Weights of a small mixture-of-experts language model, trained from scratch on English Wikipedia.
Experts: 128 experts in each of 9 layers, 80 GELU neurons an expert, 4 picks a token.
Training: a variant of SOAP for the experts, 712M tokens.
Below are experts of layer 6 (counted from 0) of a mixture-of-experts language model. Rows are named router (the router's row for the expert), up (a neuron's input weights, with its number), down (a neuron's output weights, with its number) and show model dimensions 0-255. Each number is 128 + 32 x the weight over its row's rms, rounded and kept within 0 to 255. Numbers have three digits each.
After each expert's rows: a language model's description of what the expert responds to; "gets" lists some tokens that make up at least twice as much of what it gets as of all text. This comes from a sample of Wikipedia text that the model never trained on. Tokens count by the router's weight.

# expert 30
router:127123117108166101112185112130102109129164164125106139117167124127117139138129169122133124099151115131125138114146145145129099160078107167106175150170114179155166074122128143151151095085115153156138129126155163004095126087102179158112080187121147155154156192128113070111204187127152092167121165105107087076068063095141113131111236144145114177145096145177119144125088116113179107104067137103083160168099116153067116161093082104155158132135121115109118125140145205169143148086131117160129089119163095126135166115137130086073053091115056137160079086153156132120164103144210094098158115157126154089069077147172111106176161127168126108114132153118122124151101082134162137133122109142149206126134104170113101170137123129136089150152148138091118165139106128186126067133144148
up1:135121106167105132175143131136127106117173097184075129158115104093137116124130172148076167096152159153136137090153117178106199088132145175111170127076109114120159073176108139142214127082173101101140131129219173119096193120102156149138165137151123064175161127144140116154139123103149080158125136166138138138130133146183141129145158109121137062158160123162102152062130126136188143093181121112118089118143142125098127107082143107161152112144096134149208110157142146169131171087132136168112049056088174170120078100125137125180156125122144051148066179156121090129115107063162103053079110128160128125112123138063174085184143174117108115104088139149139186126119183119148159179133166112113105090090137148105141124178146126107179140102129155101132170109113148136111097107138203
down1:095147110109098113117175155136084157139108163139185151124120136125135148172091067091090113090073112085190135093152100134093111146059086120196100158139126051092142085176176055191095132090151117128135180108158142073141137145157178155148120207097176116155144119102130159107119146087128117135162114158135090070147154099147112135121161081119152137114168092111125096112146125067143044119134145157146117194158133172105133140093120107120142150122190139069116157128093103085148110105069151133149127158118094187175038062148168128154117139188120119167109138143146114127155061139201136176110092115114129100137129177118202139097093130114137170159168100153174124130148078172080140126148143146135143117203138118157087125092161147117128133152158109102102110108106201133106127124158132
Table cell separators. Pipe separators, semicolons and dashes in dense numeric tables and score lists, plus color words such as white, red, blue.
gets: " |", ";", " —", " P", " white", " black"

# expert 38
router:135114140093148152123170139132151113123163104111139170104121192088101145125136130156088122053122101142084096145145200076120094116126162089147147118111082139143125163137177098145132099053193063117152129166130141072129123084086160116165084127082108139148097175180169126183173156138133126131140144186130131058137141116130112100142173108152088124189199167152171125099134144156158175131102130106061121140110088186110106136092116099139149137075141113128155113136163182151110097144154126204054126131162115125151104105120134134158150164115102090104099149185102115116169126173217088150168073145148103108133125150195169142124088120084130089102165165132156078145149143127138223139132148161173194108125095145191059134107123118181109115140155103165122163151068127149102113099150154
up0:141116177076071093096106115124150173149169095123115126085078174067130155161180111149049158069112071144136154164114078145147103091166153088094132125130076112125107156156095150101156119130088110110168119137140138114171134175089114157150101146140123116174201150187122131105151127144136138117104120126165129086112138120194109139142135162105182153124143191100127140118141134085190157127137142129132085099186134132108103162138142178146196039132158114039091120151115167156141037087129110127091116137098149190162057121107136106166145109195107089153099078193113166177157132102120164130087110116154090076122147098129120102074166129050180126140118138143152182153120110111118128142057145086119192113114110113126130145157140130170140136124116159148119101170162097093124109081080117
down0:122112093113148111212176150050105127138157088120106098096124153095112137179091126157156141123152159144086108108175102109084102132159143107104086099159139096198192102138105121166117098107085143135115137117157124124096102140162070127116082143122139126167155158106083158072113101126114148182100099151174068187087092090149197134158181144120067193041096140177137126152152139081101125133095192096210171097103194082084120141148139157149138123138151111099141099147199145036135111121137100112148104146114094132129137141144159091090094150187122152126081127152156114106145121097146106208205107132073155124161123114104124119114118141156110090098169149098136143139158155104105149117088119139111133122105130127133141095181173190095184160109083129102124170109176147178174101142129129
Headings and word pieces. Section-heading markers (==, ===), line breaks, and table pipes, plus mid-word fragments of long words such as iti, respon-s-ible.
gets: "==", " ==", "\n", " |", " ===", "==="

# expert 36
router:082141086139122123133189166130135095139095168101148160088109150135057129139107145113075139103058069110180140142109149169107120139134174158108105122059055223106135138143124153153130061118144113096104130159134170085120118093063164108139118166089189114161127149114098031176125134081125072133156125088099126120086118102122072079127165109138123080123169144122140115103109183170148161098101148053135113168108088130139121165162102171140142111105074092086117135180110149167110143113119128142119104074132099138118163125132074128120118189141082155128122190233111133106139119164157091134159124151168070102096099135205107110137165104107154155077110190126148113174137121162121167144091124134155146160154151123177128101150099080174118161100148145182136153151141130176143126181153132
up8:111136139159112163192115128105113153150119175154169166126106147128083106121132102132138063115116104084157098081138166123115121116148140178114140088087045105170098113125130135162184109184194156151182139129121140135106143134139196094156092177122105085176225123033113120129120089145147109111132155116132167108140127163121093069029116221150154152120132108085133127093163147135141133109062087121134121154127102150109152101147156165145128144087103140171125135122118114159098139147093194123116132167085085091123122099130119087138172214137135096137173210175182134094090122091127144139114110092142120080134141108155130105133191087166213120081110121126137206126154126093116124170146139176161120113167134096143119172111108082123100058108177095130164146139133142158129135081143127
down8:093116124118056049082137106164127128173097155161105061135107119149091187093116133170136166080126116145136072148100133191121084138150092126103122141116165168127112124156142201145115132130142158099102107145057130221093178107195181144165102149069208136050111099146151115122082072117120130123153116133096177130052195136142147112100067090150176130155097124167164094154169147198140170142100143094183146118100164099150186107125120098088195108143134143117144101091145133140089125051126083078158129107151202222160095124133166114130111133117130103156127169127086104115129122117094128126133139142120140128099111158124176069094114097125070145105156135111156133115122126147131089127132154138180164124105111136125117069114138118077137110128137115162175149152121175111133159151091126
Listing connectors. Commas, and, with, and inclusion verbs that introduce lists or examples, such as including, include, contains, alongside, featuring.
gets: ",", " and", " with", " including", " by", " of"

# expert 40
router:155142136102172137173157140154139114160104190160174131113178161200034119155159171115097107103159109099114162098026138147174135160116090150131126113158060162149144135106119131124158163052163113096095093106102172075077124119079206108114139155177126132114147177150144117184175140135108099116115131132098095158111126120101162079116237100126105132141116112161111099072163156110149168128123147061173139141133101170100140098103200104197150107121156124135123168119093174086095170098148133147133151109150173107133143095111152075162164164161101137169129167161126109105177157120207118124183151134132102091130101154194132128166137117083110157111162174108084111119129113189155130090110137149147204122148115085113090155160110130154101178130138137173125104150132100148139092138148116
up0:133182138083130116126117100115132147135148158153135130151108146098105161119139133091115119169147165145138122143158082148142122070135138072085075093156165111142030097054158173151146132125160118121118185101139158112102078101078145194100185122106154110087087093163104099121157119105142142081137102147169137212127091117152157128178116114093059157105131207199167121151142118157113158113137146136133207156132131180119161167094169158201165210106098147132101134094141166185130087108117110153215123106132187149133133085042133138129132130167143123142155041086139146132180159152136135097143142125157171109146089140100121108163139105157124166083136139116140147110157093107115190074117208132103112106139112138116108156135139161118151119156125129148079106156116148129064172153093083
down0:173133098164123170147131134123144100104088112104114135100078105161074142109115119152076099136122125144138127122104178157119122125152104120126209089139192166107149140174108150122103080161135127176215087137114163083129169121083085092169152150139067164072069095084109105185108125104090095094112066094156157101127118151144166130154093132106119092173137058132104129113095098090144139075105136130135123169091152100134140141159141087062153176128077171160108141154120202139155126084103128125094114164159155148132109171085085173114056163122102129122206165136124133127109073160121073138108093142093061097158154112165104139155149161103131101145144128074116192140093153047136123184060127107204139118105165160140084085150133097125110070144141114132127126163096105188136093143118096
Have and make verbs. Auxiliary and light verbs such as had, have, has, made, received, used, plus colons in infobox fields and pipes in election tables.
gets: ":", " had", " has", " have", " with", " made"

# expert 45
router:156060145115146112192164105201101105162115105125136124113120152114058115149105142115143155135141083126161104071082127173144156084096145187145160117103113165156163140158157060133122125090146088124110131079150152079142113108130212129132125131120143135163133186147101092189094156134116037089118155076070177050116133112078102052138194121123100094195144104166108115111126182120155144107073149081069142137103094108104109130137189134129135124100169069134076102129149166144152118070127139146127128033127126125088142113134067122114098151109108132144186166128082133077125148118186131143118088139149157097094147157128136114137149117132106100106130171125173102226136121077105175131134156174163171145139138094153096089132106148160135143155190095126126178131135083144134092127114107
up3:180103156153077129118088192094129125197136172134070156079183084113092160150174134087171099135129172107109095125125154116133151157138169116164165182108112150198145140141162097153122064097160169114145155124120130138080122118098205171115123133095126083173124126133110124138082126128124113182151122149123162110108050182122183088141092170137126120155171087078134116184141128134130144080194134125135097161107075107182128167113100176136119108117168111076172114102122172095158182174068094098110065126095108093138164072127093142167162178123171185148104131168110116102099171123141137172124085176074122139160141133116120134132132128086148154050111137102099149111119152097173176096147155091099077132081155153156138144147112123138147123108171120172102183162070167143118134088196154
down3:117137150180035128151147139125122087122061100144072113061107080144140064106122178112136123149130150126197133121138140147108157090201150135101131101131121168107144104104135140152116082190109131123097099071112190180128143112093104131159081146071130127128132133060133133172088181098147111146111065153139121138100136102087126146125087148136085131164141133112112139171134160159138144108095118137102155153092137145168068135141089125087116136187072079155187133081109108145176128074092146094167164117086154156119089180086105139078086126178181128124205122170124168129167106116149103110096154095137115165104088112099112075172118136155177167130126125138114092122179133125047134173132134148181081108160109192135063083139100124123140155101126164162190184078137091067154138120112109
News and plot narration. Function words and event verbs in news reports and plot summaries, such as told, asked, arrested, was announced, and to, and, full stops.
gets: " to", " and", ".", " in", " by", " a"

# expert 42
router:146133142101141174154114153089158112132063081124163136082183147135063122127093116080070113080134076127092143107125175177098155181106134104081149127085101157104153131147090169122142073116145156114144122076175128091070127118101183117088135144110179165123108145121110090143175104091107134118136139088087154048094100077118081090141158138119131156147140128150162151158111140163132156100065132048140086152109065127084026142109138118164148142130135148106138087112140155099111112113088136132103140111171133183080156114097078157161126140128037171172134148152159149118142143138192119088146107151126125094112106094152109095153141095110114131072112148127110135247119125132151197112157162184131186139117099142154120164177130133123159175197104108179111160151092105146109128174085141
up0:209117082134100142102119162129084137098169137166107126110154123095173096164097121076153190147146101127139130188135153158162114138160132095155094151089133091094097179134167192102198155151135073155131121123147185128157117161152151122138124134122096098114135108147162137175122107122145080161065163084162108137115142142165128113148127130075119139132146135125112127088089184204102133059113195120118119139168108144133111144111082101202125147114148104147108121153103139140133089081072157150137161038152159150136155049095152106117175076092148144140070129154133194113139132181118168112076085081157183076114112163119104169151189137131151163130152125161123153178063143087061140129148161129039083134119154127109133133138110168132113104157108088137095136179068140084099093137183105
down0:108158084165114142137145099092164139136156072095109119137122163155081093092144161194104126077111206157139162119141085115095129106086138126098188162205130169098149151104125076104087134170123100081117122111133087078041169130073122138112111146092128064172106120086060068115102152087054124136151066112094152130136088094170132183144141130137141170122099162168085159109140095104159153188160124118103179155098133100077134144140151141097169131111107120099084090117087142101091190141149175116141122140101156132111108104114150153130151113118150101139180088140140130160072057156129076144110154128131116113183101119149136108129101135143106127113067099176165055089131075108118094058133088106136103181099098164105132138142125142176117152184119180208147105095164122165160109130112151
Descriptive determiners. Determiners and adjectives after prepositions in geography, history and nature descriptions, such as the, this, other, southern, ancient, different.
gets: " the", " this", " other", " such", " This", " same"

# expert 14
router:112100139088112133125136130175189104148143171109167121110116142163092119173117103105108137091056076159105116174118150164156059115097114162093116152097095166108177105123119121128103133172132159123173131135113105056131187077128161131135123113114161149119144187129104101100095159136112115148114113098137149076128150063122141100091213087159125139095166095159129155127176111131139154106070143028087118169125099143135076091162146164168107155115134142118118113191191203158123122091128101146183128118155102113083159123111110131175150161117038117115157135198087121116130134110255184136157117185096128120094100144161133126147151147122146181084125131122083080207123104130206132168141170151148163124128151106149119116171153125140155169137152141154111146155125113075089106145113098
up3:159134154129133168143144118117092127195049103176132122106130145170055155069175153111076097088101102105085136135052133090142170163166107167127143116140142095122120128097101100114165119144096161092098127105110104096113136138072175166075138129080154113122102151095119184156139094091115063146124155109140129136163042118166113066112133110063126100159148146132126180095169120145134114072146104114138086156113136117123101115093094126059125111108116165113151073132139108162161136129155071190131126073192105143126129125179118129146072081105169140180083108120152155118155113145100108136111125094095118128155067182120142100111139074182160108098117078127134079038117126060159155131112125157179052105121074094059128139140132179131116144101119128193087110107172123127061114141143142
down3:093060123123149213110149163140096127093161139139170119130140142089094183139117133109106122105117168163133131163126125115071173114130100069144144123153086127125138155111119086132089140125110135126120208096083128073131108139154068085116195142112122140128108152081148131107081144134140168130159127140120110047099099136092154182183206083166054190107171101096124094121111140107174131094113185061109076172177133226140114123152045185135133142147163110107116087131078128110094123080158153149157180128081146122110135117172099129190079103099098171128149114111093104096094155121147084162129149058159127137049115110172122149125112103144138118139157158157101125122133141158130127164124130108107146142119219139132079125138125143157152146114115147105074154103060104151087123185162121
Abstract activity nouns. Abstract nouns and suffixes for activities and fields, often in section headings, such as development, Education, production, research, career.
gets: "s", " career", " work", " life", "ing", " development"

# expert 50
router:105096119098176120141179183137115122127138155137152126116148108167089163083108156098100098087138106146159161162122142151107118126105139127093137106110105207145123103104153098128153094077156110141230136144127111037070122135144198195130139137084127133144094123137161079164136145144139085130115166157127134126187121071141123133189192114128118203160195083155088171049120131143111134143146101044121139146122072156126119108150131154132158126141138110114150145167102213101070197109146100151185086072117107161149101101104186113167139123162083108131073115190142143106119171156178086155146138131157107156126097141121167124161129088082083103113127201127149140146123128130128203108087104167140175112109128087135132125179103127143165143143144155155094156130084134215150152141107105
up8:144116157137165189149135134119156089092088125144168140091115098176084127125130064142128139121115054104100151202128117117120124091142142106041103074141146099115138168147126173035107130114108148144157176121089106149131129110133157112108146159149139105124138070124122029154128098211152134132176094120155110132134131086113127097098104085127089105144129091136151163098151216099144117134112110123156103087206149104074141162131113103169153150188129100173115173151168127125125080115138158105111145098166073146159179117092105151147113170075104141093128115225111114130156153140172122105146092163073155170070111106125116100156069115150121164113056094121158135136123143132151057105171146146169158083147146131060122184092166133133160146077108103118087102166082125100088113127178140
down8:085157097112152117112142177137129130119111098130162126213164187140144105120118098149173104142077086133088165137120111116080081124127147230128139127129122142119121150152110148171151122123128075137135154128129105182166146103146074123066143121090140120090154181108153133056186135213115120171089174130117147127114086113114143112139073094119114145144027120115132124162151203092101147151118143068058083063099105111177111113168087111123098158165127107055128139106104150165156117111086143140158176160110129057156104145135151157115116092158101129105155119153134061156224137102098123080148158106119158203113178179125087123068115136119163103127089152104120144157181128148123133107149134096156153128114124169130103176125136144140074166138116129140100166061119103047115136123128158
Table and infobox structure. Pipe characters starting or separating columns in tables and infobox field labels, such as Personal, Release, Distributed, Occupation(s).
gets: " |", "|", "-", "a", ";", ":"

# expert 48
router:095113113153160169125141134157160141126089136129129151116121171095068131173106113072123168092124092124136143134129137149100122109141126159111167128141097129127136136183089125122156147109162122114112155118186131122113147155152175149133158144116181112188107185144144071106138146085134079135125141088094122045101103124087138056085137127099084143188176127164138135125139158158172139124075165006120113169115076107086093123107143142166153163130132125131091113119112132109102143076100111157125146065157116125123110088102145120132111168155039144125152114146138144131133111147245113120156121130096171104120111125153085122100117122091130116118154204118127113255133124102166175089085131167202174142141115077131120121169085093169100142131109142145133196100092087205095107132141126
up0:128132110168154125077178130103154147106150106122142121151154134077171116119108122194122124124111141103117142075088104074125123147173133209168100109175109085147144099130108095097155143119167163096102114163160133128149188163167124166087114145060154178130104088123116098088137156134183074147153105095114110098128143202164144131135125153141116148148089122130159137125158100149107128162150178125181077115146125125100151112165175168178099200182185151163111169086142128164124184145101152089099101130162135166126136083090130131114111104124091160169095100128101160129128141078221079113127170148117143137123126146181126146095117132153085171130141086112135098138115153088187188100083207123177134083163131130078180112193140105081096100086135119187098210119032135159138110109113095
down0:153159131171156108132161120134135159180138148122139056122105105138158115130146149113103095114114168138180123135140170148117130078138077139130066070141077111109130081129152110107096095066081172148120162079097116219114124138095105146081200109083071117170066090183126142122159167150131131109133128088150100088100143119124154095154152142061144087115157164136088164142156172174140116136089170115123151154151106140071103075123126173105058124147120087182098113080139058100155129153159119178131102128098104159094118172094089083125092170122085175146164139106104057111131162102120084101122123117083107129140159157151147105113190138095083106169097154108115095112199127126071164164113119090079075167081142137088112148143105160138136128081090131119118165057157073137130050100124142
Noun phrase openers. Articles, possessives and evaluative adjectives starting a verb's object in narrative or analytic prose, such as the, his, their, serious, moral.
gets: " the", " a", " his", " their", " The", " its"

# expert 37
router:136110118106149118114120121112111142121130146138165123077144141114172145159094132118100133046057067145092156093125143165151126137106155115153137153111115130139239129105157134109136148097096084103132148141185151000126122079089162191091171124137094140094101151164118147156161172110102111115170134093146169114120106115098079113139147104114100116123155147125149149120116220137147149109098134095066139128126156130120059123159122168130110133115111156142048120166166240178081139101136069139141147157124115156110139147106079112143125116154191127169142205191137100146140146122211091090130135133176142115136138087194092101137150149097162103111107170087164084190155134133144136088095145158181143108133131087141138132130154128111118157182106116137134151095140076147133104130124091
up1:106140192096168121131101168132098092111127060087146195128152129143125161121172192107091095111092138132105130156129127125137184078168107172112096128212115167114131132138145122113148105106090170156136108080099125112108135141151153156102100133136103180129114135133103101058135210107122160165084058108139149067132089195079145105099156136083167154127176151077133091134142092114121121144119085068144148162061116171122134089150154141140167105110160161055169127087184157115149157175124104180182081123160135149141152089155087188115161124161126107116130131112090166123153072098177155147084158165150122084128114097149114171145130101125147143148159120129151127138133147093114144161135106172116160111082216109140150163133134159158218175116141170118066153139113071149090195135177166
down1:150099071196103127144184090103204114134131179209133103110085083147077091110081108110127140133146164148174170116087136126137111162170139110144156093124116095155203161143141144120106084175155127110119141114201110174158148075144063151111123169124159079126067107110138145176126106126113092078192173106144084148147139118143111173183131095106135152155117090119164124089071086090108122132129126154105102159139121086183126175107128175151128091154146153133104150144073141098123080124113129077071113093149113130069112135073169153116121142130145195151162122146141120117109113150119098127150100158066144124077125164116115121070107159120146077110132063102167167168147116115125093172118118085121077102158046127103106163125134080069048153157106107139155082168154094118145064165148098
Paragraph and heading breaks. Line breaks starting a new paragraph after a sentence ends, plus section heading markers like ==, === and opening quotes.
gets: "\n", "==", "===", " \"", " (", "/"

# expert 46
router:069110146136157130137202097148150134086125110119177143142101160111129122121107163124028100095096135134136139100099125136172095137109136095091132163149082181121107145160123096126149140085103106141115144100120158062117167099124144112165188144127181152126144135153125139160124165164139171090142124077097132093137126075107128126114226107129096138150135109156141121128118132147130144101000147052164146150122100145086125101130158126155138140068107109154121123147147171129120114138101128159115120104118110154125209137103102168132134116141047147183116143192092121149117163151255125131148115133157123121098105142182103138173128141142118104169166163077125125211143159175161139051097140105161118115154112096139134088139098093153113168215133109173119170141119161183142120145118146
up1:095143141112104145123178146171144087156094153097138152168090091154098142144110160087152115133119120095157116123131067060069122130185147207139146169118154124164110130139089065079169032137140137117140099125116145101115109142119098148128151101146091098107124120174099092136109148084137158087121172106096106112182164128093163119046156071098103160136178200127171127126143127094099069119119199079143135121114112120077137099106155153083151106192129079181143148110136153147102107088148105183165093098065150126189104106166174091093143172116088131156153140125084149123138119108123152136088128120109096128125095113142029117160114096127156121121165111144077098126165109157070170182104214165125107113171143129124127122111193094131150140090137143194190181147114099127096137123174112
down1:139126140071145154091113091120145116129165115163104183181153154137125164117151088119169113114167155203113116168149089083110101181098128091148128188114078070126142102111107101131102117140124123101121151118111041103169072127115093115138135155138162131181122141099127146096152107082157119129177149118095089134163107095140146159113190158073100166171145174181159148146118151135079106069155102222112132127170112127115139110098121112111088176112152135136182114114118183172131125183121147158140125158162074117068065127137138129104186144182156101082054194074139123120146096091121197145161130107142154100147133124153101129087156131155109131160163114124177120146112099109103148106140063123147102077119120064135101115095180169094101133119073073099202131170119152146092212185142143
Abstract nouns, clause openers. Opening quotes, that, because, what, how, and abstract nouns after the, such as form, role, idea, evidence, fear.
gets: " \"", " that", " which", " '", " because", " what"

# expert 63
router:139102108130149125103101150180163121147104194135142155113111132182145129162116153076140133123133067155106120102109108163171091132133132131099181147128100092139129134134175078117138115094123092113200132125125169000078166089144129147103125184114154091136076171195145067095123153133143140098122106097116191134133153076083118109113181137151105136169180105116142086089171150180139131098115111086143125130140108108088122143123171156165161170133130104132115066164146202154121152053095126120094127120113087152072145148097138128156107083165026102124111201163145111117149114103174137161141092109146137137083124136203104074181120137118095113110193125101138046128144176135157159102157118154112160156082161147141138134154083112142124118189151150082139160181116130166139062154135165
up0:114084167128138165111102148056090113173104108136116106101138156103096132117199045140164096121105179149126162130199101219117161158126108069116137129167123129117094138173068146181040143120105164148140115099158107137067151098123127086145107129119084148147161193210092093118096154139121138164109147080072157085176138129106150078151109168151098073159121120131108120147165195201083103153138105082147125107128140161105152154072144096124129133149143142096191136135136089082092173126107164148144175138137164132105154146093118119163112119121143142102159159127131149081140077080126140085119060138145175120084116110184163156149183143198154094114103124129157097119196107124137133088116170155141125120122154081150150155112073161146167075130099108123129147129083137088205123139169127
down0:101175076163120079129178133164158066129124090125127100077134152116153138158147145207184127183084118197108108135058138091167077077094135125079121115136147125160136104114126105141157093093114131070154111110145143135119130156093131184129131139058116137226104095142177161145115149103110118157157156100155122159147144098178081146115150105146131130147144178161153209112116087071145147095116138129108141178083076175104121124134136090138151115121141195136130151149137167077104136115126133179162075133111133149158062108151086114111106111127119077138065134090108092137082147117147175102074167092121104170171040120092135103188147108120073123162142110109104135126158147076139096102145085129139196156109115144108075120098082203182137121064119152170117133153163144141159138148148178
Sports rosters and names. Common English first names and table pipes in American football rosters and sports stats, such as Mike, Jeff, Richard, quarterback, and pipes before positions.
gets: " |", " John", ")", "|", " William", " David"

# expert 31
router:143103105117150143101113119167150089124154162158087170143134146103064118168057162092146154133100073160119139070097121164189078115141174192124115193162152151131125097161149169094134099128101142124143133111147132045118133081104128126128152114080173112132123152126143071168137125111125115122140136115102109066108177133152086029134148143125068130144181136184165149131119153153117165088078163100105147116103122118100067108145146112193156142129139112166060124174122188112119156080149085164086130060134093166103144127065145108140165151117036157127160186197114119108103134146136145107103122140160099136074135141189113108142145155113169114058134118098100136193097098151155126107107141146170148115119123140175116138140133093178138203186176170152146147151145081174165088158094118
up0:154116162140120126098102168162152114105142093097255052098126108124155157168101156084102098084156158066124104190133119143098168176132139103166150108074092157095103147165112117151160143139103112155166151177204152098140120123139120127109104080218106136171137186131191095173134155122093114155118130070124102082129106105123186104113149131124111131156106122117094093168097146138168128113137116137113122116094089092122133130119105096119195094131119097142126158141140162151085150164098126158129122112151112072086143182152072109105097109115084129138127136123092168163110145095125098090133143151113105118155131073189170106141156121109149160134068117115092096127121141200110171122093076131156173118180141041109192086151131087135161094077116161077148213066119098110142147182159118
down0:139140154092130152115103141144117096109178108118128116116146122150184150106194106171121158154152130119162129180213116064124193129157097151123119106182103142072136141153127128089114128117102174134191167126156060119136085140153150129145126107221072164131157182145129123111153106182083160153026125162160111049212120137126109111120171132116131142077114076106114120164141119112126159149133117171110139119162124163119111079123142131106137102133120103195178116098143142105140109167177202118113078074104171115108136086131138101087159091088132152130139152079065141124175131089171123174103146094165164157164164115118136185144167139197137110151197126181108117102122172137079099143106074110115128108138189080141114096106145131119116111102101136126076103045154157142119175096143157
Commas in name lists. Commas, dashes and parentheses after personal names in lists of people, such as cast lists, medalists and songwriter credits.
gets: ",", " and", ")", ";", "'", " who"

# expert 62
router:120084102099148170136193098143141079157101104095150156125103144110117127124106158108107166142078105125110178142113101179110110129104158110092103122172115182078113081120098118188122098136129129097102092119139135064102138150097172129117100104059144097158118154119167110182140097161112120117133112074120102048131159096160147086169170086157111119123123095127127091116121175134153169135086088041128107133113072150102070111105143153133113109158147100138128134144098224123142144124145148137163088098135116103106111129133105134120111137160091134189170110181185139124171153111191136140168119138112148143106111114160133123177140049082162146077142178135079130223097181169131120135137193135135204138120103157200111094145045122156072145199163113140144130160145158204130134172145179
up3:115092091112106071092141121204158163148124141136149123117108117147144141142097112149139120111114149130153166164175151153119079159139088121082099160143086091138088113158088134110120130132134188172195146121182169117101126111138040079026117096119131138107109167113121111116128156065147137204197140092139094102122126112163140160121137151134176118105165138091178157170205165172131129132121121241105080130065122118143111137100137091116159087112114128138135141117148106100106126105158190106119164091140098114114177145145118130040054171127116134145145122124134127133098165105187181165126175165136105163110070072109141150107143132167174182114116152146160100201127130197154139145141088151127175099129193079185140126100141101144141136133088179122180136106159121131137174116103098
down3:140098118143132135145130167076120099131128088142148132183114150163125139116131163128082115112124124121081100179034122106128191089119134096134145033102165156177120126173125112118146160073088125167024091127098066083131108113090160194206123136097160115149099093085133130126071115145165127118158124123175106111121060160150121117147121101038109121143080073117075101057070201147122151165163123131110144119161101121149129102122179181130157163145161113109127096155103179125173148072131155136141148162126157118162113133093136087105166096099134098166172151133182142132148102138119083117146121112106131123170156153098160085172133069052124058157132170142145177116113133092161081079123134088099097128123114160103108163148148135155078182167109159141147133127165137169113103145124169
Counts and quantifiers. Quantity words and counting numbers before nouns or in tables, such as several, many, all, 29 years, 108.
gets: " two", " 4", " all", " 5", " 3", " one"

# expert 29
router:135114082114152087140130133160186106152089143132124142100104143127075117106110102167123142141129090142081169095110163128122155127143137215076179064107124117083167137138174109105152116142120072082194090111071149046110164092137172152121176139108121148128087154105126036129112124108129128118157182100139136082118086093122116124080145162135095123151170095197100053104085177149159112104085120095145096092146082138124100167137155135168151165152107196115122105151160194149115155114131157151124128071166173114132106113101114091096125136106054107115128150182172121135121156130160134117154070151148111137116094105164137129179085171151097136105097152085117082182139144113066156130149140108173178121136122055092089105180070131178089205187153119088104175105145113147107144141096134
up8:142126104035116080130134079172064183146133156098135094106094120107119122144112141138107093141150129133122121172121118108082102133105103131163203133124133087132107103089073205078161145133143122132144141180157134124115167126131081149135189128146127102186103148102154083167130115098130139126183181114103131133118118139174191140134127119095098110149145122084147154045140079140162106136125140091134208123104115159146108133121081139182147139131188080031143149094131128148122138117124129154127081154089096130127110165115118108127130127174126188145112136194141138189166179189192114098139167179123123077061103175167185088135130176098149128122076192149136121122144209114131174090081109132138102159116123099118144117136126050090071087187177108098125161111114163086125085136124108
down8:118119156149129113133145071090130170128124138063142140110078070137156154059134102111176148134168131093125115072127095101160058153087169191152136149116158187185106139179110130175125147121122125116133193113124203156167145152086149150145164160150107187090119082161086120129123124119119163086111068179187145153144122098110164104122134129172164067198160074101143080150124135175170117134112125111135111130102042091152152095127133103126112141084146062189115156127119143120084117155088085118107125127163143211137162145126128185147135161088155120126147099138103103162189075169107114135106167127111167110186090157123090140151148111121107138170166082077073178086081180141145081107171163183157107111162126126140122094135146109105141138104128111140128131098096114163056190149133092
Sports event results. Pipes and words in tennis, combat sports and wrestling results, such as tournament, Open, Arena, "faced X in the opening round".
gets: " |", "·", " Open", "\"", " tournament", " Hard"

# expert 10
router:135158129064138144149128123213117125157122107145127116136133124127103108144128151107060143091197163117081133109140116122159145140118123142086154162109152127071169113099142092112153145088104167108142165100124132058133159042176124086151135167165174067112117174132147047204166163075119088178095161172124189074100119094092143080135215137140078129128078120110138188096134153169146123092065133039109099105081096122135097153137167121170128120150127140099146109142164146167156172088089119123142147094105111174145154107064129125162075116151137135118119229172143088142125176116192146101171101177120107140104132159199119109148132144117116116138088177144131132195127146097150184153147129116133141161110123116123060116157150096092120127163131091150104160112144143150148114114176142
up1:129153212071167089115101211073161142125177108073107158176183173094135077132092131074079086106142157124095128182172123113109131119109155112135109155149099080115189182078103118145107094111122208118100146061176113128123166165159112179065133112095102106142101044130153145166161087091149152090138146157173139148126180150106030120142128128082101106097147155103071130173122134105160068143071154127117136153121119104104143145159138083178149103131129179096127161089092149130152099142137127127094127132124180163131163146105114136143151102117106154161123149119149134104161132139124093114082092185141157147221108095190116125140123157144162120181098111160102146176121145148147193135163194140133165147112075122153127129079109112140128097127191110142117134133066110117128123161111089
down1:188112139144117166152093101138145114120158138153123080148144107122155146138124095155231090158104143137143135074143166136155087083137099059090144114099155122152077110137121172114155129171174133118117123108122085140103181142136104099154138134181131093120170124172140118098171132082148154161070166143061093115112151171142118125128048178076134130119138148137163196120206080108099084113118141096141143153154149136181085178157142149118106133157112127102158094112107117186158149174075163106194113129169178123125144130074126131069152115153079113087141113131083092142109116067109190088099118114124133168176116138184124148124092135109097155099124091127205124184158157183090102185098135146118075175124097122080109146104091155153154169171059105081143108164115066137186134103099152
Acronym letter pieces. Capital-letter pieces inside acronyms and codes, often in parentheses, such as BB-45, SBT, OCCRP, CSU, JPL.
gets: "N", "E", "S", "A", "B", ")"